Weights of a small mixture-of-experts language model, trained from scratch on English Wikipedia.
Size: 8 layers, width 512, vocabulary 32000, 113M parameters.
Experts: 32 experts in each of 8 layers, 176 SwiGLU neurons an expert, 8 empty slots to pick.
Training: a variant of SOAP for the experts, 437M tokens, 6661 steps.
Below are experts of layer 5 (counted from 0) of a mixture-of-experts language model. Rows are named router (the router's row for the expert), gate (a neuron's input weights, with its number), up (a neuron's input weights, with its number) and show model dimensions 256-383. Each number is 128 + 24 x the weight over its row's rms, rounded and kept within 0 to 255.
After each expert's rows: a language model's description of what the expert responds to; "gets" lists some tokens that make up at least twice as much of what it gets as of all text. This comes from a sample of Wikipedia text that the model never trained on. Tokens count by the router's weight.

# expert 6
router [141  82 108 149 124 133  68 103 103 122 103 159 110 127 150 137 152 121 152  90  91 148 143 103 136 114 141 107  89 126  98 153 119 126 110  98 128 102 151 143 170 131 136 146  96 149 140 125 132 132 169 157 126 125 140 128 128 111 104 108 133 129 172 153 104  69 110 131  96 168 118 155 171  86 161  91 166  96 145 161 135 107 138 116 113 148 139 163 191 138 117 131 153 154 134 154 167 109 107 112 113  87 154 123 106  96 123 121 130 118 132 117 114  94 144 141 118 117 172 146 114 114 115 115 129 172 131 152]
gate1 [161  94 147 179 114 148 101 104 122 118  99  79 139 152  98 145 105 135 111  62 121  97 126 165 122 138 112 105 139  79  99 132  90 115  81  97  98 111 150  97 146 121 113 160 154 133  93 116 149 163 136 163 119 157 162  88 153 117 129 127 153  51 174 141 146  93 154 126 141 162  91 117 135 112 117 108 113  86 172 156 159 122 119 137 146 156 132 161 125 139 113 127 110 154 104 144 135 172 146  95 159 139 127 121 139 138  77 132  97 145 122 132 141 107 131 114 117 144 116 140 114 100  69 115 118 137 124 119]
up1 [127 173 101 120 135 155 140 172  81 128 155 144 149  93 136  90 153  92 167 148 152 146 121 128 128 141  99 142 139 146 146 167 123 138 138 143 153 121 148 121 113 154 136 125 118 135 139 131 126 113 152 133 118 142 120 154 122 113 167 121 132 155 101 110  98 185 147 130 105 148 161 133  93 136 155 136 150 132  86 160 129 123 119 134 123  78 115 153 118 115 172 125 166 112 126 139 127  90 102 134 125 120 118 116 120 125 160 155 155 148 126 123 127 156 131 127  93 101 145 136 122 135 147 160 144 135 164 139]
Table rules, sports, CJK. Markdown table separator rows (|---|), sports words like League, Cup, Division, and byte pieces inside Chinese, Japanese or Khmer text.
gets: "s", " League", "---|---|---|---|", "|---|---|", "|---|", " Cup"

# expert 9
router [124 136 116 179 148 152 147 145 112 156 102 149 136 116 137 118 131 108  72 109 135 122 127 134 153 120  78 144 126 144 125  96 109 149  93 134  92  80  89 117 111 154 144 103 117 154 139  78 141 124 141 137 131 117 122  60 160 119 124 139  92 132 123 176 159 120 130 137 129 143 126 112 153 180  97 129  86 125 163 152 127  95 134 154 132  90 118 124 133 145 134 142 142 151 169 116 105 104 120 155 161 153 102 148 141 101  85 149 142 113  91 132 101 121 113 137  83 129 150  98 124  93 138 100 103 133 107  96]
gate1 [132 101 180 133  87 120 118 144 162 141 176 133 153  91 128 108 145  97 138 119 115 143 123 134 138 125 114 160 120 115 141 182 113 108 153 100 138  89 150 116 140 123 132 145 101 145 162  78  87 143 120 120 124 161 143 129 153 136 121 124 136 130 129 155 167 130 146 131 145 112 117 162 148 163 132 113 112 119 136 119 136 115 122 113 137 167  93 126 142 121 139 124 145 142 136 145 118 163 153  91 150 109 115 115 111 136 117 107 117  32 164 129 129 127 144 131  94 166 133 154 140 135 128 146 132 128 150 149]
up1 [116 127 151 100 106 124 109 147 147 146 165 158 158 102 129 116 128 100 103 116 134  78 131 115 100 115 104 174 139 115  76 157 119 103 163  96 140 107 129 137 142 112 107 163  94 138 172 111 108 115 129 112 103 166 123 153 135 134  94 112 142 174 143 140 135 137 154 142 145 109 125 173 149 150 142 101 143 121 151 135 115 117  78 113 105 124  88 102 134 119 164 114 171 139 153 156 123 172 136  94 158 124 118 126 110 134 111 124 131  54 143 109  89 107 151 152  99 159 127 157 145 162 147 133  93 120 111 130]
Table cells, country codes. Pipe cell separators in tables, three-letter country codes like ITA, GER, and Latin endings such as -nia in Puccinia, Amerindian.
gets: " |", "in", "nia", ")", "\"", " USA"

# expert 18
router [162 145 153 137 139 115 157 142 131 133 144 135 184 116 116 102 134 163 114 116 161 133 160 126 100 120 100  89 135  82 132 142 163 196  94 144 124 121 159 111 127  87 108 141 154 132 109 166 136 141 122 115 140 147 146 128 102  82 137 135  96 117  82 140 107 131  80 139 172  98 106 143 133 171 154 146 145 127 119 125 135 144 163 101 114  86 166 110 135 143 134 104 123 119 130 147  94 158 126 150  96  91 175 159  98  98 150 136 130 166 165 139 126 149 120 147 114 153 193 104 130 130 105  72 114 181 136 135]
gate1 [114 143  97 151 146 119  97 143 122 116 159 107 159 134 114 148 164 148 102 149 144 103 102 118 179 138  72 162 112 134 130 136 141 177 116 164 145 146 144 123 167 113 147 138 165 121 145 131  75  97  84 106 119 170 147 154 119  89 115 110 149  86 116 136 118  87 125 146 143 138 124 131  80 159 144 139 117  93 162 141  99 115 108 112 128 128 135  89 145 132 140 112 185 114 164 154 102 128 147 141 108 111 142 123 160 124 112 127 128 104 114 122 179  88 134 124  77 140 159 147 140 127 136  88 115 139 120 132]
up1 [119 140 106 142 153 106  79 157 121 125 152 114 147 115 106 147 163 143 116 118 124 107  84 114 182 142  81 153 117 155 141 126 138 164 129 148 163 133 173 133 150  97 167 121 165 136 160 111  84 122 103 131 130 194 136 164 127 128 129 107 138 103 114 130 132 112 113 134 163 123 149 145 102 138 118 137 113 102 145 140 126 123 126 103 119 135 136  97 132 140 151 106 165 113 149 167  92 105 123 163 118 139 170 112 150 165 144 145 110 103 144  97 163 101 131 114  75  96 162 154 109 110 149  87  90 158 150 154]
Clause connectors. Subordinators and clause links like which, when, where, because, However, that, plus semicolons and clause commas in prose and ID lists.
gets: " and", ";", " that", ",", " which", " but"

# expert 26
router [127 175 141 148 135 126 113 130 100 144 117 118 144  92 153 152 145 122 111 144 138 101 144 106  89 107 146 159 133 150  91 107 121 133  84 124 107  96 115  79 193 124 122 126 110 114  97 138 133 118 117  98 159 118  99 146 121 106 122 120 156 124 147 102 147 139 138 109 135 169 128 135 119 113 160 135 148 125 137 100 110 159  90 173 111 110 106 118 104 134  94 167 162 127 119 162 131 128 144 108 132 140 135  85 141 165 165 174 108 144 106 170 128 105 134 106 156  90 140 124 152 115 145 136 128  95 107 145]
gate1 [ 73 139 106  32 184 161 156 155 138 148 166 161 108 140 101 132 115 111 108 119 158  91 158 179 130 120 153 113 109 112 116 101 112  92 116 130 143 128 145  79  67 139 131 158 131 122 150 125 120 130 107 129  75 181 140 100 121 119 146 116 107 101  80 133 120 123 114  80 118 129 114 152 141 108 136 101  85 105 134 148 110 130 131  93 135 111 147  92 128 161 153 141 150 183 127  98 146 113 114 137  92 144 122 134 120 131 143 154 101 134 154 174 145 149 111 155 149  65 149 170 123 174  80 154 170 116 114 124]
up1 [154 142 157 184  65 169 136 118  98 101 141 112 162 120 147 158 127 135 186  84  63 136 128  87 138  98  91 131 190 134 148 165 130 127 146 135 141  93 101 148 161 145 122  77 144 127 134 129  98 143 138 171 141  81 123 145 152 108  97 158 116 161 132 127 115 129 129 134 179  99 132 147 148 131 149 135 124 128 139 125 176 121 130 167 138 168 108 176 117 134 146 100 129 103 107 133 118 130  83  89 101  90 109  99 150 123 124 144 140 103 122 146  91 116 176 123 164 140 150 121  97  95 166  97  90  74 100 137]
Numbers in data. Leading number tokens and digit groups in tables, measurements, scores and statistics, such as 1, 24, 210, 5.0 before km.
gets: " 1", " 2", " 3", " 0", " 4", " 5"

# expert 4
router [ 93 117 126 145 116 117 114 125  85 165 140 107 164 104  78 129 154 107 123  97  96 141 113 119  99 114 125 122 112 160 134 132 166 170 119 124 103 112 141  92 145  95 125 114 129 125 132 124 130 125 153 130  91 157 143 112 135 142 161 164 112 126 111 101 119  84 152  92 136 128 152 117 135 112 139 184 122 124 162 162 138 108 111 164 115 136 145  96 152  65 132 136  58 139 161 162 101 147 104 161 155 150  81 129 125 118 111 182 162 171 111 116 132 182  60 142 149 149 195 101 119 134 115  86 126 101 140 131]
gate1 [104 116 163  68  91  91 127 152 125 114 140 169 137 105 105 111 142 119 101  99 134 121 108 125 115 137  83 116 150 121  92 126 152 156 100 152 130 114 128 104 121 105 155 119 155 146 144 164 118 115 191 157 122 159 124 111 114  90  92 122 130 124 150 132 151 142 156  89 143 120 110 125 111 126 141  80 153 124  98 116 115 192 153 137 151 123 144 128 168 163 161  76 111  93 142 147 108 145 137 112  96 152 131 172  81 127 147 146 153 115  97 129 107  90 109 112 113 149 121 113 110 153 147 137  97 135 146 175]
up1 [ 78 104 138 120 178 108 147  68 123 102 135 121 111 153 147 107 120 133 140 114 130 112  94 151 139 113 135 134  99 166 123 152 118 151 148 110 138 140 139 116 115 149 133 121 160 137 146 136  76 113  89 107  93 152  96  70 145 128 131 135 124 146 150 153 105 125 136 136 104 136 117 137 166 150 103 193 105 139 139  85 112 170 133 102 101 109  94 147 125  66 125 125 107 109 115 140 138 138 128 103  79 142  88 112 114 131  95 108  85 146  76 158 132 126 137 125 110  93 164 123 108 153 161 145 135 125 162 141]
Sports stat separators. Pipes, slashes, colons and prepositions in sports tables and career text, such as "on 4 September", "/ (0)", "won", "scored".
gets: " |", " /", ":", " in", " on", " at"

# expert 3
router [165 142 124 124  95 144 114 134 149 109 122 118 124 107 141 136 165 114 134 146 121 124  82 164 161 139 144 148 145 106 182  86 137 131 153 132 170 124 112 103 128 171 138 117 140 123 139 114  98 133 130 106 130 148 160 134 177 157 141 124 129  99 133  97 128 130 185 109 107 166 164 154 112 143 136 135 133 130 101 121 115 131 144  94 144 160 119 173 105 127 175 115 166 107 147 163 113 135 127  67 124  86 136 109 137 134 158  94 127 106 109 128 121 146 158 151 113 103 115  90 104 165  97 173  85  92 113 137]
gate1 [152 125 160 177  76 162 147 120  92  94  79 105 121  86 157  96 164 120 153 103 122 173 100 105 112  80 160 117 144 121 103 146 155 158 113 151 138 101 124 138 122 135 144 121 154 134 116 110 109 129  97 169 151 122 111  90 126  98 126 149 109 116 102 131  78 132 142  74 122 129 164 140 128 120 101 125 181 123 110 150 160 130 132  80 150  98 101 115 137 166 120  99 120 115 122 105 133 171 109 164 156 106 142 118 150  80 100 126 129 130 148 116 152 132 133 129 139 160 135 113 158 124 118 163 154  96  77 128]
up1 [137 157 113 119  95 132 113 163 107 156 134 118 140 118 177  82 136 141 105 127 137 164  76  78 151 146 136 136 102 154 111 174 124 127  91 154 142 112 126 142 110 117 130 106 137 142 120 104  67 133  85 140  94 133  99 115 137 147 166 121 157 136 114 138 130 164 136 135 131  90 122 115  93 116 137  95 154  89 130 128 137 156 117 105  96  83 178 128 133 115 136 107 133 137 157 137 152 133 126 140  81 156 118 101 161 120 112 136 176 158 111 127 111 135 111 123 167 116  95 139 131 153 138 134 102 103 105 113]
Titles and person nouns. Nouns for ranks, roles and kin such as General, President, father, landowner, after the or his, plus pieces like dra-per-y.
gets: "er", "man", "r", " General", " West", " S"

# expert 0
router [142 121 113 122 138 120 152 136 151 116 135 141  87 117 113 177 107 121 130 153 168 140 180 117  97 197 172  89 158 101 110 128  90 149  95 122 121 181 108 121 125 159 148 138  93 100 145 159 120 168 116  93 139 128 169 133 113 165 137  92 123 116 135 121 148 148 130 119 140 147 132 119 147 124 151  97 109 153 151 133 133 111 172 133 142 136  94 127 138 103 143 135 150 105 116 149  94 131 142 141 147 136 109 172 109 107 136  98 164 142 179 118  94 119 128  89 128 115 136 129 147 153 112 128 140 161 133 127]
gate1 [148 129 138 159 121  95 131  76 161 136 114 139 134 134 134 119 133 159 154 106 114 124 139  97 141 132 131 126 138 108  84  97 141 113 128 147 167  99 104 103 130 155 122 142 162  82 119 155 116 160 138  98 135 118 112 113 132 135 158 125 177 110 103 160 109 153 112 114 133 113 131 118 105 138 136 100 165 107 128 136 153 103 117 128 103 143  95 148 154 112 120 112 141 152 158 167 144 112 136 153 104 149 144 103 147 102 105 128  96 165 148 150 126  99 154 154 113 142 127  99 122 140 139  96 127 123 119 111]
up1 [109  89 118 131 129 124  95 133 129 117 147 123 147 130 130  94 124 114 110 107 115 122  68 142 110  79 138 122 112 123 131 116 108 137 144 147 127  85 150 154 103 103 163 108 109 158 132 118 161  69  83 143 122 165 197 130  97  85 133 127 124 136 178 130 109 125 121 114 121 121 155 138 140 124 107 144 121 139 128 171 145 133 159 128 138  94 106 100 122 143 122 126 157 115 115 104  89 136 147 101 105 125 129 163 126 129 174  91 108 103 142  88 156 169 114  75 163 124 176  98 124 130 136 178  98 135 131 134]
Mid-word fragments, "by". Word-internal pieces and endings like ly, s, ed inside names and verbs, plus by/By, Is, Sir, If after I.
gets: " by", "ly", "s", "ed", "re", " Is"

# expert 24
router [119 171  87 152 132 108 146 111 114 134 126 129 153  86 140 156 106 130 110 101 142 126 166 129  93 123  91 127  88 169 122 142 130  96 119  99 121 117 159 111 146 133 147 101 122 141 157 133 129 105 162 106 111 131 150 129 133 145 112 112 104  95 155 113 138 147 136 129 163 179  95 163 116 137 153 128 130  88 144 133 127 113  89 145 126  75 143 117 140  85 134 142 150 111 144 144 105 135 107  95 142 127  59 131 125  96 171 147 150  99  92 132 125 160  87 128 145 104 214 164  91 126  94 118 130 101 168 144]
gate1 [142 133 149 112 155 156 147 104 101 138 121  94 141 138 102  99 184 158 138 115 138 126 137 142 137 125 102 153 171 137  79 158 144 159 101 149 168 113 140 152 181 105 124 169 114  89  99 148 144 140  80 155 157 165 110 146 117 157  94 139 162 161 149 139 110  94 105 100 130 148 103 112 116 119 107 150  93 113 168 117  75 151 106 138 181  98 130 137 122 138 156 143  94 109 117 171 152 124 128 121 145 135 124 131 123 129  97 150 112 100 138 114 162 122 149 133 144 117 140 109 132  68 147 127 148 126 118 153]
up1 [133 146 147 130 130 155 163 120 109 137 135 103 162 139 105  94 191 156 133 110 144 116 135 137 146 127 117 130 153 146  95 152 124 154  98 131 138 140 147 159 156 105 130 142 100 106  88 176 155 145  85 137 141 188 145 153 107 140 109 102 141 173 162 138 105 122 147 100 130 141  92 110 117 103 145 151 123 103 164 117  89 139 105 111 168 126 140 141 141 140 146 147  70 134 113 157 146 115 166 168 146 149 122 113 167 104 110 149 169 103 135 136 183 121 139 111 114  82 154 101 145  90 131 120 165 138  73 153]
Numeric table cells. Pipe separators and numbers in sports standings and stats tables, plus quantity words like million, few, most, final, several.
gets: " |", " of", ";", " million", "|", " most"

# expert 20
router [134  92 131 121 148 170 128  97  77 164 162  97  95 149 135 174 117 134 172 150 140 145 149 143 130 145 121 123 147 155 125 160  97 121 169 112 158 148 112 132 102 134 100  89 106  96  71  81 137 118 106 158 122 148 114 123 170 153 199 112 125 123 176 167 165  98 130  94 139 130 172 114 155 110 109 123  90 109 102  88  85 144 109 153 123 100  88 112 134 120 153 156 125 116 109 160 166 136 131 123 118 189  96  97 124 173 138 111 116 126 136 104 135 133 129 162 124 126 120 101 135 157 110 107 157 106  82 122]
gate2 [120 150 128 115  79 121 116 114 141 150 150 143 125  83 167 126 102 177 149 140 107 150 111 114 105 112 151 110  52 147 142 158 149 112  89 114 133 113 117 147 115 131 119 108 126 111 132 140 142 106 156 116 123 131 145 113  96 162 119 144 144 159 121 106 101 150 145 150 100 138 125 127 106 118 149 145 138 122  95  95 127 106 124 124 155 176 173 129 118 188 150 125 138 170 133 178  78 137 180 129 156 144 115 141 105 146 121 136 132 111 157 162 139 158 147 139 144 128 120 134 167 163 131 105  85 113  89 145]
up2 [120 100 108 163 139 121 113 123 106 151 140 122 151 130 126 104  92 173 123 107 122 127  75 141  75 100 117 136 113 112 124 134 119 128 159 160 141  74 110 155 111 156  99 128 108  55  95 150 144 101 122 134 103 121 146 112  85 137 104 108 143 138 153 116 158 129 142 126 166 158 136 137 122 129  89 177 146 106 135 155  87 128 132  65 125 121 142 138  98 170 166 125 100 118 123 116 135 145 118 151 164 114  92 110 109 179 150 100 153 115 134 128  84 142 173 152 110 169 138 144 162 130 105 163 115  68 142 106]
Single-letter word pieces. Lone consonants and short fragments in mid-word, such as d in Overdose, f in unfavorable, w in swung, often before ed or ing.
gets: "d", "c", "z", "m", "f", "N"

# expert 10
router [ 91 176 177 151 112 148 106 137 138 122 103 118 136 123 122 101  56 145 129 115 109  94 149 111 125 122  79 155 120 160 118 154 157 113 103 115 129 148 163 120 154  93 140 108 144 126 169  99 139 136 116 106 130  95 119 151  83 120 126 148 129 118  98 133 119 124 125 156 113 115 157 130  97 104 117 137 152  89 168 159 150 144 153 161 109  98 111 125 140 127  94 119 107  72 154 137 141  90  92 130 110 128 170 140  94  77 115 111 135 102 153 155 131 103 146 141 177 123 143 154 132 122 145 102 133 110 115 146]
gate1 [144 117 141 131 125 170 127 115  91 159 128  97  78  92 102 166 108  90 174 139 111 131 150 113 135 144 101  98 106 146 176 127  93 143  81 109 157 138  99  76 165 132 138 118 149 124 113 121 107 169 167 124 107 148 168 162 110 125 139  94 136 139  84 118 122  81 118 138 144 144 128  95  92  92 118 163 140 139 162 189 152 113 135 133 183 144 131 110  88 141 129 150  96 128 138 102 139 137  85 122 103 107 140 120 106 137 142 150 132 145 101 102 115 184 138 117 139 157 149 125 164 161 121 122  95 119 157 125]
up1 [123 117 129 121 137 107 102  97 152 105 108 138 125 118 128 155 177 162 125 112 168 130 145  93 115 128 155 127 116 162  60  95 114 141 197 126 118 112 147 144 115 104 140 151 126 126 101 129 163 108 108 132 137 122 118  80 112 141 139 169 136 157 116 188 147 150 127 114 152  80 117 157 119 129 158 145 131 123 101 100 136  75  88 120 136 130 128  82 119 109 123 118 189 124 141 131 155 147 113 153 109 185 143  81 118  98 121 121 175 131 163 161 128  80 100 129 116 141 135 131 117 119 144  94 129 133 147 113]
Title-internal articles. "the"/"The" inside proper names and titles like Cathedral of the Immaculate Conception and Ivan the Terrible, plus award words Best, Outstanding, Golden.
gets: " the", " The", "|", "The", " of", "-"

# expert 23
router [117 148 130 150 127 129 136 137 146 132  83 106 104 122 173 104 122 137 175 143 121 144 127 122  83 145 114  81 115 117 153 107 137  97 146  91 120 120  98 148  86 129 170  86 160 119 113 128 131 129  89 154 100  90 164 129 128 133 158 116  98 116 135 103 111 127 138 158 131 111 140 136 133 109 120 129 150 116 156 127 136 175 130 125  96 173 139  95 121 142 170 134 149 101 111 116 143 132 178 140 147 115 108 142 171 132 106 140 158 166 137 117 113 124  93 145 154 144 155 119 114  93 100 128 162  96 134 124]
gate0 [152 141 105 146 175  95 113 107 123 125 147 165 129 130 148 158 101 120 130 110 126 127 142 118  88 162 109  86 123 108  86 148 160 130 137 115  94 101 118 151 175 114 148  93 113 168 112 122  89 112 162 146 115 110 117 107 106 164  99 137 149 169 162 157 143 105 163 104 100 118 101 109 144 149 100 128 147 126 135 155 124 153 157 124 125 124 128  89 123 169 143 145 130 171 172 151 109 138 127 115 105 144 137 109 141 137 103 155 167 160 122 165 101 144 138 128 113 144 129 118  97  97  98 128 123 108 153 113]
up0 [148  83 120 136 127 158 158  80 145 142 109  91  98 110 132 122 172 139 164 130 153 144 117 119 173 103 115 138 103 150 156 107  99 135  97 133 166 156 127 142 135 119 104 115  95 131 144 159 191 168 111 104 125 146 114 161 108 131 132 111 137  91  98  95 107 164  64 125 136 127 146  54  98 146 124 100 158 124 129 132 197 115 139 126 104 126 119 148 156 109 141 108 172  84 144  88 124 128  95 151 134 139 104 131  74 108 139 123 122 118 133 136 138 122 115 126 151 131 161 115 160 149 115 160 145 167  88  97]
Military units, name fragments. Military unit words like Air, Army, Battalion, Squadron after Royal or St, plus inner pieces of personal and company names like Vickers.
gets: "i", " of", "e", ",", " Air", "a"

# expert 12
router [110 167 169 142 116 111 160 104 152 150 120 102 128 108 139 112 154 148 164 157 121 167  87  75 109  94 138 153 127 124 124  99 158 132 121 102 139 153 150 126 161 114 122 149 124 130 137 142 146 130 120 137 137 118 136 142  89 127  96 131 116 159 128 139 128 103 101 156 121 119  91 114  92 134 104 181 112 138 154 122 133 140 108 121 126 128 135 157 125 118 138 108 161 118  97 111 129 117 138 132 124 105 150 143 106  98 162 150  94 141 135 115 138 155 126 111 140 173 101  94 165 162 130 101 100 118 113  98]
gate1 [109 153 138  96 147 112 148  89 134 118 141 114 106 160 124  65 157 144 108 148  96 140 105 103 149 121 148 139 127 134 101 186 121 165 134 113 120 135 109 134 113 133  93 144 147 170 114 130 128 169 106 133  91 119 101  76 145 104 144 119 165 132 125 131 134 126 124  87  92 151 126 134 144 158 102 104 143 125 116 128  96 132 130 141 117  64  81 136 105 160 147  87 107 101  84 116 101  99  91 132 126 154  99 112 117 145 166  89 101 147 112 136 149 148 129 130 133 124 134 130 106 186 116 132  78 118 142 140]
up1 [139 104 127 125 117 158 107 140 123 140 162 132 138 126 130 126 130 167 158 110 120  92 132 101 118 154 127 115 107 120 116  95 116 124  91 139 107 132  90 161 142 120 158 152 148  76 138 136 144  98 156  90 174 139 149 126 113 143 108 132  76 120 140  79 122 140 129 161 201 120 116 116 110  91 153 150 112 111 123 148 165 115 113 128 127 177 133  96 156 116 107 117 154 115 131 126 148 174 139 132  91  96 151 154 108 131 137 155 151 106 115 150 116 127 114  96 145 124 128 170 112  95 163 111 188 132 132 100]
Coordinators and prefixes. Conjunctions and, or, but and list commas, plus word-initial prefixes like co-, non-, sub-, anti-, inter-, ex-.
gets: " and", ",", " or", "-", " &", " co"

# expert 16
router [146 114 105 124 109 149  80 142 110 148 155 112 153 107 135 152 120 131 101 158 113 115 128 105 140  99 159 140 159 118 157 114 135 126 120 166 138  97 104 136 100 112 119 141  93 159 132 147 139 101 139 150  98 138 150 126 107 144 110 143 139 145  94 130 148 162 151 117 168 109 160 150 159 143 107 116 173 130 147 136 127  77 114  96 104 116 144 121  99 117 153 145 111 176 126  80 125 102 118 147 119 104 125 151 114  99 148 121 135 116 146 110 108 133 119 142 111 166 106 131 143 146 138 120 127 150 155  70]
gate1 [ 98 109 151 139 120  92 105 142 115 134 148 150 126  97 102 102 145 150 126 122 155 128 120 127 130  94 146 125  90 131 104 138 112 149 106 127 136 176 131 144 134 140 137 101  97 154 134 119 187 109 142 105 149 112 134 120 141  99 159 114 113 137 173 121 137 102  99  96 122 156 156 162 108 110 140  92 136 134 130 160  96 152 152  94 131  96 131 132 143 139 112 109  95 148 107 117  96 130 165 142  99 106 164 113 105 169 115 121 163 171 113 131 103  83 148 125 101 138 144 107 115  99 128 125 104  97  92 152]
up1 [131 169 139 122 126  89 110 145 153 149 172 124 122 110 101  83 130 147 133 121 150  96 151 141 138 123 129  85  86 140 129 131 122 157 154 124 145 131 136 130  99 143 117 130 132 127 125 148 162 119 131 112 158 158 126  97 130 123 115 140 151 118 164 154 115 109 179 150 117 199 155  99 163 163 143 152 105 115 133 163 124 152 140  95 170 137 167 131 112 130  69 126 153  96  96 128 110 174 117 179 106 118 112 130 121 122  94 135 123  81 160 137 140  96 174 127 130 129 141 133  97 125 102 142 143 108 122  89]
Apostrophes and auxiliaries. Apostrophes in possessive 's and in minute marks after football scorers (Doll 9'), plus auxiliary verbs has, had, was, is.
gets: "'", " was", " is", " has", " had", " have"

# expert 21
router [158 119 156 137 129 138 124 100 142 147  92 124 179 105 175 131 127 133 130 168 103 132 156 105 147 121 156  91 168 134 153 114 132 124 142 136 125 125  89  95 134 125  99 150 145 114 109 116 143  88 117 148 123 131 208 159 157 161 116 132 120 148  90 128 138 131 123 133 179 124 127 116 154 147 105 103 132 109 154 116 107 120 160  88 139 155 139 142 144 121 172  80 130 152 133 131 151  82 115 109 153  92 128 113 170 119 102 136 133 138 113 137  83 154  84 152 107 116 121 105 153 132 104 163 131 112 130 115]
gate1 [122 101 137 125  96  84 128 141 136 133 174 156 168  91 144 138 148 147 134 125 125 137 103 129 136 153 160 110 153 145 153 114 104  98 123 139 184 138 132 117  86 107 141 130 107 109 115 137 123 116 123 125  85 125 121 121 174 101 125 110 126 144  91 109 168 114 150 139 123 128  82 156 147 163 132 157 139 128 116 135 134 121  98 111 145 134 115 109 135  73 168 104 103 151 100 125 117 125 136 104 167 122 124 103 143 146 150  90 112 160 133 156  87  93 113 130  77 126 107 152 114 128 140 157  80 139 104  70]
up1 [143 116 128 126 145 145 146 107 125 141 118 114 130 158 118  99 122  83 126 137 178  77 171 101 110 124  86 148 133 137 137 116 136 149 159  84 126 108 123 141 168 139 118 137 139 142 141 153 128 119 113 113 142 171  96 121  99 155 129 145  94 144 116 139  89 157  95 113 124 121 150 101 107 120 137 104  97 128 147  87 149 114 142 153 129 101 128 150 106 160  86 109 147 118 149 118 139 105 104 114  67 153 136 149 111 121 122 119 115 155 130 139 190 132 136 119 179 137 113 103 131 127 122 101 194 103 137 154]
Sentence subjects. Subject pronouns he, she, they, who, and surnames or names starting a clause, usually followed by was, had, is in biographies.
gets: " he", " He", " she", " who", " they", " She"

# expert 15
router [109 131  79 134 147 157 145 172 101 150 164 102 109 125  84 108 150 122 144 129 122 117  87  88 150 125 154 153 121 159 120 118 138 180 108 162 142 133 124  60 146 142  71 132 154 140 159 162 149 167 141 142  91 156 117 133 163 131 131 112 115 152 139 112 124 132 154 126 176 137 133  93 138 134 112 158 116 139 134 149 153 130 154 139 143 116 138  95  96 119 121 121 144 108 100 159  90 141 137 188 127 151 127 158  93 175 147 130 104 186 135  83 162 147 153 118 114 148 137  97 159 116 165 119 122 122 108 126]
gate1 [124 132 114  98 112 100 131 154 112 168 143 143 147 166 107 170 129 119 111 115 150 130 181  99 101  99 138  98 115 115 133 132  99 158  78 161 143 152 129 144 152 135 144 121 101 103 183 120 151 106 146 145  93 162 108 135 154  98 120 166 154 141 148 125 102 139 167 125 127 127 126 137 133  97 122 129 154 159 119 104 157 138 143 116 145  89 115 139 190 143 132 123 136  97 135 123 132 132 137 113 176 163 103 149 122 130 100  97 128 137 136 106 174 127 153 133 165 162 191 139 148 135 165 128 122 114 167 105]
up1 [119 132 126  88 133 123 117 130 109 203 111 146 122 131 136 144 154 133 125 133 157 160 149  91  93 105 143  91 124 120 149 124 118 154  59 168 128 172 120 149 161  99 137 129  93 128 162 126 141 141 158 165  91 165 152 117 136 121 135 163 156 157 118 116  96 137 144 145 118 121 143 160 127 115 113 125 144 156 117 118 167 127 153  98 140  91  99 122 216 125 149 109 146 115 120 126 131 134 129 130 165 169 115 141 126 140  92  91 117 118 116  95 141 112 159 125 158 171 173 141 110 108 144 131 131 125 178 112]
Headings and "to". Wiki section heading markers (==, ===) around titles like History, Career, and the preposition or infinitive to, for, could.
gets: " to", "==", "===", " ==", " for", "/"

# expert 29
router [133 118 130 101 120 139 102 163 115  71 138 114 112 118 149 120 156 154 141  94 137 117  88 136 160 129 155 142 132 135 205 118 146 130 105 172 169 118 145 117 142 137 139 146 119 137  90 159 103 124 163 144 141 155 100 155 113 102 108 145 128 112 121  83  79 133 135 112 117  92 145 132 121 107 114 106 128  93 147 139  99 153 108  79 146 134 110 153 137  89 130 117  88 112 118 150 165 134 101  90 111 143 102 137 151  97  91 149  85  79 116 150 148 123 142 132 111 111 194 136 122 180 141 125  93 102 117 100]
gate1 [105 150  88 129 144 129 126 137 147 137 143 132 156 142 106 145 146 140 143 133  95 181 147 158 135 134  99 121 118  93 127 152 113 127 136 117  91 114 109 112 134 118  75 160 100  91 170 137 112 116 129 151 115 130 113  98 142 102 111 146 110 127 118 170 128 122 168 121 163 151 156 135 149 152 115 105 108 117 137 190 134 104 137 124 132 102  85 109 159 134 134 135 122 120 145  77 141 132 144 139 134 103 134 177 127 145 156 158 151 129 132 100 132 143 119 105 126 136 107 116 117 125 152  99 131 127 118 122]
up1 [141 102 176 119 187 122 128 138 132 126  87 122 121 137 126 155 139 121 101 124 139 103 150 155 131  82  93 157 115 156 150 133 117 142 164 106 189 110 157 131 103 170 101 108 156 101  84 124 132 137 120 158 150 142 151 163 142 127 135 122 138 113 169 111 126 145 110 104 118  68 119  92 125 126 118 172 121 140 101 119 119 117 122  91 136 110 160 123 155 109 101  80 110 163 158 125 174 133 155 130 162 151 133  70 120 134 103 127 126  98 113 149 129 144 110 162 109  99 167 119 102 142 144 132 124 119 166 168]
Head nouns before of. Common and institutional nouns after the or a, typically followed by of, such as part, number, population, census, University, School.
gets: " one", "s", " part", " University", " season", " population"